config.yaml
n_experts: 80
experts_per_token: 2
d_expert: 128
moe_layers: [2, 3, 4, 5, 6, 7, 8, 9, 10, 11]
normalize_top_k: false
optimizer: "muon_variant"
lr: 0.00901
train_tokens: 299200000
Below are experts of layer 8 (counted from 0) of a mixture-of-experts language model. Rows are named router (the router's row for the expert) and show model dimensions 96-191. Each number is 128 + 24 x the weight over its row's rms, rounded and kept within 0 to 255. Numbers have three digits each.
After each expert's rows: "gets" lists some tokens that make up at least twice as much of what it gets as of all text. This comes from a sample of Wikipedia text that the model never trained on. Tokens count by the router's weight.

# expert 25
router:141122142123146134108100098103119142152106132131149082129168133165159126135128138138140112134151158151084099153141159155159163157141112093151113152165164091139077095154141114153172176127165143152165147125156116121107128098137137143098147098106129140096112115073162116123158153119114134154
gets: ". ", "Genus", ", ", "who ", "and ", "were "

# expert 65
router:150126132123154126121092092116104152149101145141146100137163106166170117150136135139155103138143140141082099145139160152168144169125108076164123139173163087135095090148137109167173178141164142140164161124148131123098107104156140125100139112118140130086125118084150114125154159111119141162
gets: "'", "the ", "0 ", "m ", "_{", "0"

# expert 10
router:129162172142155120084113087113143181122105110133143113154198097137126153122117139168146131108116122126136120125159150136115162146121141101111135135111113124137079095115125128114134157137182150138146194102117122097126157125137171103128158131122155111145102136104141127117150143137130152142
gets: "201", "200", "202", "199", "198", "197"

# expert 21
router:146124131115138133107095104111113157136089130131151094123155103150154133161126132150164120137135141156082090143140157159156144175131112080161133138164166102147087096156129114152169167130165142149159152114170127112089128113125140147099142096110140130100113117095161107143156151108109140148
gets: "In ", "in ", "s", "into ", "ers", "N"

# expert 17
router:165132108122180118111119115147107125148104130104146120157157072139131126160147152152143121111125130117071109121152197140112147135126133097133120118121155097090084137186128114172121154121127128150156166149157095131093144123101150136121120113118132132052128101069126147137118138112119124143
gets: "| ", ".", "% ", ",", "(", "/"

# expert 52
router:130122141125142126118094081105118145159088128126142106132152122155151131153127151147161107128142150160077087154158172157157166165121116077160129131151154085132081088146135105172158165119174138144149146130167123128097114119145144141097145088120135126103111108103152106131155150120119142155
gets: "|", "4", "″", "2", "′", "0"

# expert 14
router:140123134114149125113103090105114159152099140142151095122158105151157125139128128135157106136149143145090101144142157144163160163123104088160130146159162090129085094160136100168160165131168150144149142123158125120088120098128140141107139087110139132091109117080161110129159146114115141167
gets: "to ", ", ", "for ", ": ", "th ", "and "

# expert 69
router:126128120119151144098095079105116176158105145141145103112172103172167119150139136137148107126149151152094107154127164158163156173117108071154132148157149102132081101140129105160168172124175150138142158127152122121092115102130152145103132088127138133081108112079160114154141156111113144164
gets: ", ", ")", "3", "0", "; ", "2"

# expert 6
router:132134129120146124118087091112107160153106140132157100131173107159145112147118136130153107136145132132081104145136153156172166176134110087153116139171163101138091088161138106155159163119170137147152139130155130116094124100129145139101141087115143131085115106071156114131147149103116137168
gets: "| ", "in ", "of ", "/ ", "— ", "3"

# expert 72
router:139121123115153121107090095109122158145103129127156096125152102155149113161137132135155109137148140153073090138138165141173158173125117088152109141158162102130078088152128109156162162123172148147155141121154126113091112109142143127094136104124151134094106112080158119124145147115116139164
gets: ", ", "in ", "In ", "), ", "within ", "Phylum"

# expert 47
router:134125138110157122098091085102128157142101125148144092118160116158160128140131144136156103141148145144089093143151155159155162173119114091165113148154168097121090089162139096165162161135174135129155144120150130123092102115132145129097151104116135130093121111090155113129155160115125140155
gets: "\n", "an ", "a", "7", "6", "4"

# expert 64
router:138134130137142132129101098109120169151111136136150101127166118159164134142130135152164111132141138128093108142132151163146153176123104088141107134168158121149084076136145112130159149120165155136166139119169130126091103111152146139106135107124148142092135111073154125122150150108149142174
gets: "|", "- ", "of ", "to ", "\"", "3 "

# expert 39
router:150126140121166124093086111104122155151105135131147086129153105152156121146126151142152107140140143141085098152146155150156152153125115084152110149159163097137084098139133109159167167122167129135153158126152128116103118110138149131095148099109130126087119120070156111147150148109112137159
gets: "in ", "), ", ", ", "(", "7", "9"

# expert 26
router:144109134113154131108092107114119165155102123143150087121158112147163120156134131140150102140134141145098096138140167150160152167127107090162109147165160102129073094146124105160158173136166135135156159118152132115099122107140145128093152084116140135088123110090166117127150149128106137160
gets: "in ", "and ", ", ", "\" ", "In ", "by "

# expert 19
router:158166122111161164118137097109082122124107135154141095136120121170160104108163162154174084124157127110100111129141144150114118131133117106157157111132164133156147093156169111129175130112150162149160145140103114134112118119121167096121164099123153142119129118085168128136137106129100151137
gets: "the ", "The ", "a ", "his ", "s ", "their "

# expert 35
router:130132138115144130124102088104121150155093135144147088130143113149165127141126137138151093136155143141092095140144160144163164172115107082159118148156151108135080086148130107163174169127170135138135154129147133109096114108153147143110137091115136134090114114079166112128159163123113140165
gets: " ", "North ", "u", ") ", "is", "196"

# expert 8
router:136122141106158126118103102109119166160100144151150092126157107157158123139129136138157103136144134147088094143143157148159154157122108075154110139162154104132072091147132102161176162129163140125159148136136140103100117111139153137105132085113149128092110118074167116134148158111120135157
gets: "'", ")", "ers", "Website", "ed", "1 "

# expert 36
router:134129132113152132112088092107103159160102136131148094125140105157152119135134131136152116143166147137085091141138153138162166155124105077146114144158161100136069088152135119154158168142165145132161159107156133118090123104141148131117141111116123135081116110091152112127152151116115139176
gets: "\n", ") ", ", ", "from ", "the ", "life"

# expert 49
router:143120134133168132102106106100116162155098140134147083119157106139149129149131139134153108146152140150085090151150166150162160161117114083157117153162163100143083095152144112164151170130181148145158157129147125111102122102128148141093139098119133132107110122085147116128153148111113128154
gets: "4", "8", "201", "6", "197", "7"

# expert 18
router:136115142115144134122096100110114159148097133134153095130152113149149113157126136144168107135156143140078096137141160153162160162119109073152116145150160112137083089155129107159160162121174146144144131130145139114090127097143147135109143093117135133099118115074160111133159148113126146166
gets: ". ", ") ", "and ", "bronze ", ":", "No"

# expert 29
router:134120141114158128107101092108125155155104126124146094129159110159156131149129138140165113136152145140087094153132151147164149157115103072144112153154160096126086082146147123167148161131176144146149145135151115122097126097132149135098146102113130122090113109085156109133148155117117142163
gets: "made ", "(", ", ", "|", "as ", "based "

# expert 28
router:146122124116162135107087089096115153151104132123142092119163114149162119146132142134145109139147140135090100125143160151163169167132122090150116143163155099136082085153136101169158169126186133146148127115139118121098116105143137142093139097103127129089102115088162117127164165108120135153
gets: "\n", "by ", "to ", "he ", "E", "\n\n"

# expert 16
router:133129129132149131100098080121117151148103146127140101129171097147152120139130136148152096131149149137084104139138158152149159163117117090161100156163150112126082106147139105172160172127169126154155153120143133124092133102152138141096143088117138131088121099081163113131157154105113145162
gets: "| ", " ", "==", "- ", "–", "and "

# expert 3
router:126123129113156133115075094113126151143089135134152089135155109145155121147133141135160111133155141137082093146137165156164152160127110081157113139151169106138082089143146106165172160114160145134150148118150128121109119106142143139112139091106135145093112118085166112132150161118123151161
gets: "|", "2", "5", "4", ") ", "at "

# expert 54
router:142115141114156121115080093119122168147097132138151098133154109158155122148116138137159100136150138142095098155141167142146159163128124071157126136145160099129080100146140114157183171131168157131142157120156119113097120112152142135100147094115139133076126107085166116141158159108126137157
gets: "to ", "201", "200", "can ", "medalist", "16"

# expert 23
router:141128143109159127108102084107124153151108122134137093136167110156153135145133139133153105138147142148089095148150167154156147169115114086150118132158164106126077096152135097166155172127168141139155149121157128123107133103147140132095146108120133143084111123086176107123159146115120140157
gets: " ", "is ", "and ", "; ", "are ", ". "

# expert 33
router:145127138120149132114101093108128165163105141131155096119169109162153127140119132132148091133145149143090099152143153149153159157120110091170121144158151098139073094145135115156169169133169139153169139118164129116087124113133149132097138100109122126083120100087152097143156150106112142179
gets: "\n", "1", "\n  ", "1 ", "which ", "\n\n"

# expert 63
router:140127138122148126105098095107127156160105134131146091121160106158160114133123144135161106140148138154088092143131167159161150160110119084157112147162168101144084084160142111165164173138177149141166150111164118126096114098137135126108138086106132142096099110101158107131153152125114142165
gets: ") ", ", ", " ", "), ", "-", "0 "

# expert 68
router:137111141104149129113094089101113156152104135135143093138161101142159115139141146139159100134143142145087090152137161150160152165115108076148119140164167090127077092145127112174173172134177147137152154126157115109093119104141141131101136089117143145094112103085155109141154158115125140166
gets: "is ", "; ", "D", "F", ", ", "groups "

# expert 22
router:135136136112147123108102085107114153154102133137141086126150112150166118137129144147154101143152140142080103140117159146165160166120113072154122142158157090130084088145134114151157170132160150144150154121144132123095104104140162130100134098113132134094108119085156119130155162118128133164
gets: "% ", "3 ", "'", "in ", "5 ", "2 "

# expert 4
router:128133105098129113117099109101122131154123117132144139115165083145167136137114114159154146140165147132133124113144146104127120157101084083149091136156164125151087066144140097134120107102111107150155186123137112083090167139146158151119149083090163136090104127112135112138162126132090149123
gets: "==", "| ", "===", "== ", "\n", "="

# expert 40
router:139122136114153129104096087105117164160095131137153098119167120160157110145136132136148104130151146148086100143132159148149154166130115086143114135150160091146078079151139111153164161137172144143155154131153117115102122090144138140100139096119148138093115113077155111139150153121112139148
gets: " ", ": ", "| ", "and ", "\n\n", "to "

# expert 30
router:103144121117181161128113125116142127141102096132135111107125112133178139140092114101195105129152116144101131130116148183125131174163118137130120162147104099127098091169156077156153132128150139138174150128175126102113122116151169089120138118132124141066124094063113122142104122117105122173
gets: ", ", "on ", "9 ", "1 ", "after ", "5 "

# expert 20
router:131127138118156132110089104108120156176104142145156100122164110157150122146126133146150116129156153132092103146142171152161146155130112083159122141169158099133087097135135110160151155127160146142166145115152115111098123109142152141109145094109129129092119114074160100135148149116124137162
gets: "\n", "3", "1", "in ", "- ", "== "

# expert 57
router:136134133114148127111096099106102155149094142134160092125149117140155125145119134133156110139151147134093106156132163147165155161123118083160108139153160092141081101149136094173170167137169155146157164136148121119090116107146144134100133102115133129099106110075148116139155153113108136167
gets: "to ", "| ", "by ", "from ", "with ", ", "

# expert 24
router:146117128108162132094103084123109155168111139116153089111155112143159114147128137129158097138151147132098104132148168158161162161138115088153110143158166100146069082143146099154167175116163145148140159123157136102098121111141142133093154102110136149094114103077156099126165143112107122161
gets: "|", "to ", "in ", ")", "6", "2"

# expert 13
router:140117144114156132095087082103106158154094138139158090125164095152154138148135140138164106127145143142087091145137144149165160155133121074154115136146162095141081093156134115158169156132164133153158139130147127117087120109134124138109151104106132137093107106094148119133158149114117143157
gets: "of ", "under ", "J", "to ", "°", "K"

# expert 32
router:142119142113150128101092092105113144153106134123151100125158109156141127142125126140156100137144152142089099150143158160161140160123117081160108151160154096139078101156144103160163161133169140144155153115152126122103123097142149132094129092109144120097106111086155105125161159113124136164
gets: " ", "to ", ":", "by ", "0 ", "th "

# expert 58
router:137121141111150133105094085120112158146096130138152086126157103156158123143135136139155113130157147141079097149141156152154139159126112095158098152161157081124075100145136102165166170125164144135155145124150124119097118102143154132102134101116142126094095117086151125136143155118117129155
gets: "the ", "by ", "=", "-", "i", "on "

# expert 53
router:123135138118101137102086143111151158134108141174108099139115072142150091098096096141166143153121124128100111162105140163146159162088130128147090117148128100167124104123124087165147168111162114161163128126122102101135120104145117102098150116116122133118124124120164145130131164114098141142
gets: "s", "al", "S", "c", "T", "Al"

# expert 46
router:140110141146165117077076119116136175129141142130139109108129140128132143134135118123111105122154177128079141112106183151181110174125126102177137153128157116129124092147130094150147160152182138142140132129143115114114153109164115147102146125080123132079106113117140101110148173129146152155
gets: ". ", "\n\n", "\n", ".", "). ", "\". "

# expert 15
router:152166126106136132076131105132122137171106120106147065102145118138124110142096145175153089121125121145109115146153151149142115156141091085164100129157152112114079092141160123144153153112158162177141161122152112128086110099155132142117145090115132157094110093098166104157172112096146149147
gets: ".", "the ", "of ", "had ", "has ", "with "

# expert 74
router:142127125109147135111102093101129151153110136140149105120160119155152110140129140127152102134144147149076109156146158143166165163120104088173118129151169113140079094146132097160165168125176144148162155113151134103085107101137153123097140096127129129095106111084149125126153162103107139166
gets: "| ", "be ", "is ", "(", "\n\n", "of "

# expert 1
router:144128143112160118101099081114101167170100136144152100114160092158165126142132138132151102140135137137083083138151153140160162160116110084155115153150154097139085083141134120142157177125177148134161154129139135113100126106130133134111143094116136121091114115086158106133156161105114143165
gets: "\n", "- ", "are ", "9", ", ", "ent"

# expert 67
router:141120128122150127111096104111111151156091145136144094129161108154155116142140159136161107127147144145079092142147155149156171167126112078154108139165149097134088093142144109159158174126160151153167145112157133120082117099153148131098131099112135128095111117087150119137156154119118136158
gets: "- ", "6", "\n", "6 ", "(", "4 "

# expert 70
router:135125133110152125106098099108117141152098137139151093126159112147158118140126146141158101131146144140081097144134170145152159169120112075157116145153155096136086101147134117158173169132157136143162161123149131119086117099148136131101133106111138126089107109080168116124148147112119143162
gets: "for ", "| ", "For ", "In ", "ice", "1 "

# expert 0
router:145126128113150137118101092111111155144100132132155097118167110153155126141129151147149095140138150138094087141140159155162152169114118083155119145160151096137073094162132111167155167121171133146158150119159124123099109100132146143108147095120131121094112112089154102123143150104112136178
gets: "they ", "\" ", "which ", "They ", ") ", "Total "

# expert 27
router:136133135121140139116106098109111157158103140135138096126152103154147119145128134145148100129151141134087094143141166156159151171125121092157116131149162099135088088147140111164165167128189140135143152109147121121092125092146141125111154091113141124094109121063157116148160158115121142150
gets: "\n\n", ")", "are ", "9", "\n", "', "

# expert 38
router:146139161145170126117144108149142134137127124133125109103178111126138153121091125117177100119169161157086117146111136173153116145109134124134111086164161120149110100115135144151154115132147150138144125119151128130082151102122104109123128111115125113099127084088180109112120155133149132172
gets: "that ", ", ", "which ", "he ", "He ", "and "

# expert 45
router:144134139108152136098097097106118156154096136130149088118158114155154119144131140136161116134145153134087107154143155159170165156125111087153117134157157095144072087152140116154167161128174143136164151109150130113085112108153142135105134094109141129083117117089167108127151153110114141162
gets: "(", "e", ": ", "Party", "a ", "er"

# expert 76
router:131131141111159122110102099103114158151094136138151097127156097159147135135125138137167098137151134143088098155138170141158159159127107080162113139158159108133090085149130109157168174136164135140164163119154141117094115109152137132102140092127143136084115113084146118129151155123124130170
gets: "It ", "it ", "|", "the ", " ", "well "

# expert 73
router:147123133117152136106091103111121153156096125131151090129165106150156126130132133141164104133133153141084110152143155144151161162116111079161116141148152092138099097146140116155168173136162152146173145127149133115092111106144149135085144100103146135083114109082162105143147147122121141166
gets: "and ", "or ", "as ", "to ", "for ", "with "

# expert 34
router:119153158113116104131120138134147148145074133155143124133123087165129103154163113120174146144142140118098122144131103140186166147126096130157130160140128092126084127155120097149147136149149138127132105144105118123112153092122158150119120099154132116073105106127177107111167109120092125136
gets: "m", "b", "r", "d", "g", "l"

# expert 31
router:148128140107152133104094100107109147151100133145151088122162104163162121140133137144159099142144148146089086136151165148160163165120110090163113149146164097128067094152138106168158167127172141142163157119158132115093118108138142127108145094124137131092115117093159106119150154118119143172
gets: "\n", "|", ") ", "(", "1 ", "202"

# expert 9
router:137123138110145138102092107115114150148098137124143089121165116152171122144119137139152107137158145146078092148147159150166161150120111080159120152161157098146087093151126101154172163133165139143163150126144128114089118102145143137106143108107137125090110125075149115118154149121119134160
gets: "(", "e", "'", "age", "the ", "y"

# expert 41
router:151125134111158134123090091110121148152094143140152082136153109150160116137136148144157104129150143148077103145135167140160146164121099080162123131159159102128081088135130098157167176144174142132157156110153132114101118111148141138105132108120140126081114115089159105136155158111126141160
gets: ". ", "\n\n", "% ", "). ", "/ ", "4 "

# expert 11
router:130136129106163137095102106120127166161100140131152099117156100168168117143131143142147108133150152149095091136139146145156161169134119090151109141154158100146082091152137119161179167125165141152161155114147128120105113108140147146104135104101140129080115104088165106120150151107117138164
gets: "| ", "(", "has ", "– ", "of ", "in "

# expert 66
router:135121128114140122097086091110125162160107135148151093135171113144156118142136149129158104135145152147089091136130150146158155167128122080144117144165162107129078092141137104155179156121165134146157141116150119109093113104138145131106127090125137136085109114094159112118152141108127134171
gets: "| ", "be ", "2", "F", "% ", "n "

# expert 43
router:132125144111161131115104096099113156159098129134151096115158101158167119144136143140155105130153142148089098145132180156155163163119102084161121146159161108127085105155131118155164164141169147130156150118149127108095124092134146140098138093107133137090126116099161112140148162111110139157
gets: ". ", "on ", "\n", "| ", "–", "is "

# expert 12
router:138127130119164133119095098108123159153094129129151094116169109151153121150124146133161116132154147149095097139134160146183166166123109078149132138166157113123082081144129106158147167112162147145168144118155130106099123104142150130095136102110128124093110119078156123136159152115112134163
gets: "|", ", ", "in ", "0 ", ") ", "), "

# expert 48
router:109136167131117135136118098086131160156109162145158138146125070154136121103111123109124120144159126143079128124111124135153158139110102122152144098155145121114100135166118140142165118137150148118142136131117080097121144104142137155085142117113163134110083113121117119170137094089114152142
gets: "H", "N", "W", "P", "K", "F"

# expert 51
router:131123124114134120112101102106108157152098140148136107131175110144160127143121144127156093136145151153082102146157162137164149151118116087167121142158151092140083089146130106156179165131168129135159143131151128127080122105144143136096131081102130145085115102084171115123152154126111141163
gets: " ", ")", "9", "2", "\"", "==="

# expert 61
router:127123128102154127108099090106124155161099142140148086108171102147160122153132125131156101127141152150080099146142164159164136156119109076160111140172165095139069088145136104169170159133168137144158155122153133117100118098137150127090139106109140130099114121083151115140142145100115148156
gets: ")", "a ", "===", "==", "ro", "A "

# expert 44
router:144133142107154129097099091108119154154098137135142104133159110161140104145146122140164109137147140146085106144139163137167150170122124086158113147165157110135084086139129104158156167132166143134173143128158122120101122099146139141103135093109138146088116110089160112135152153109134131175
gets: "had ", "has ", "0 ", "as ", "1 ", "Total"

# expert 59
router:135123130114158129099096094113129161153102130135156089136157112147160117154130139139160099141147139142090095154139156158166163162121101078150125148156133095144077098156129105148159175130174145146158134126141129119088111112143133134085137102112126130085105113093165112146160161115121140153
gets: "of ", "between ", "at ", "from ", "to ", "} "

# expert 50
router:154140130113157127106098099110116173156099142127165090124163108152162127144132148144165104122139148131105097142142175150163162170126120086146118130149173095133072080142135098155173161124164137139157163134147123125091114101143133134107141093117148139094108108074158105136153151110116138164
gets: "was ", "| ", "in ", "been ", "is ", "were "

# expert 60
router:130123132105158122116087087110119155146094132139151095128157100157155124152127136135158099129148138138084090145139163148169140163115098083160125147160157096149092096150139107161158175134175137130156144118144131117083114114139139134100138106116144123098108104079159109128153152111118125157
gets: "| ", "\n\n", "\n", "0 ", "es", ". "

# expert 62
router:108114119148157125066110122105127194130115132143149131164168116163157151136142121131135088148171134161127119134102145108133118197142128083138088097144144107149134121131148095149154166129159133162132142126128118122094096110139118132142171109115139106123123108103163140113161125105082137145
gets: "| ", ", ", "- ", ": ", "(", "and "

# expert 75
router:134167182146156138121082099126106157142072142152141131126134094121141111113121123163171120123125157149093110121167122136151163146120143123173151156133149126146095121142120157131138147143136169127139140079116093103123140129126107099068190117086138127132103131121142123143116159093122150145
gets: "1", "0", "2", "3", "200", "5"

# expert 55
router:146129135116149128114087115099110159158112133121159091120159121144154129146141137134162111142160149152082099146139161145149141161126108079158130149143149097133081086158142112150156168129158147136174153121150114125073109091151136138104135094117135131088111117090159111121150144108117145157
gets: ". ", ", ", "\n\n", "| ", " ", "was "

# expert 5
router:138119132121154138097089088107116158153104126151139088121160115150163125150131139140154097130146148145081095150145163147161148148124099085182119146150156089125082086156137107169165170126165145126153155118140133120088117120142145133098135100113142124090115113084159112127154153107115138159
gets: "\n\n", "to ", "0 ", "$", "| ", "+"

# expert 56
router:140127129116155120100101092115114168147101134139162096128153116156158125140130136150160108144134153141089092140146158149166154160123118080169125137152155087137086097149132116160171164118175141142162147120161138119103115116141142138103143099123132137087101112081155120129158145117109135169
gets: "at ", "and ", "for ", "to ", "of ", "an "

# expert 7
router:170104104148129123115139132142132142137072119151156123157150134133153142129150121146140137124161126127074147166144146139150162172122099132143108110171132135111101134159153091147140159087139174158131161159109126120125098067134105123101153127088145142094110134096152124141187162128069147152
gets: "\"", "The ", "of ", "a ", "de ", "s "

# expert 2
router:151119137113160134086098104116110157155099131144157095117167107164162127146124142144161102130155156144086088151143148149159147159129116079163122150147149097136095096141134108164174165128160141133155143119155122117092101103135148138102142102113153122082113101083166109127150156116129138164
gets: "for ", "He ", "he ", ". ", "of ", "A"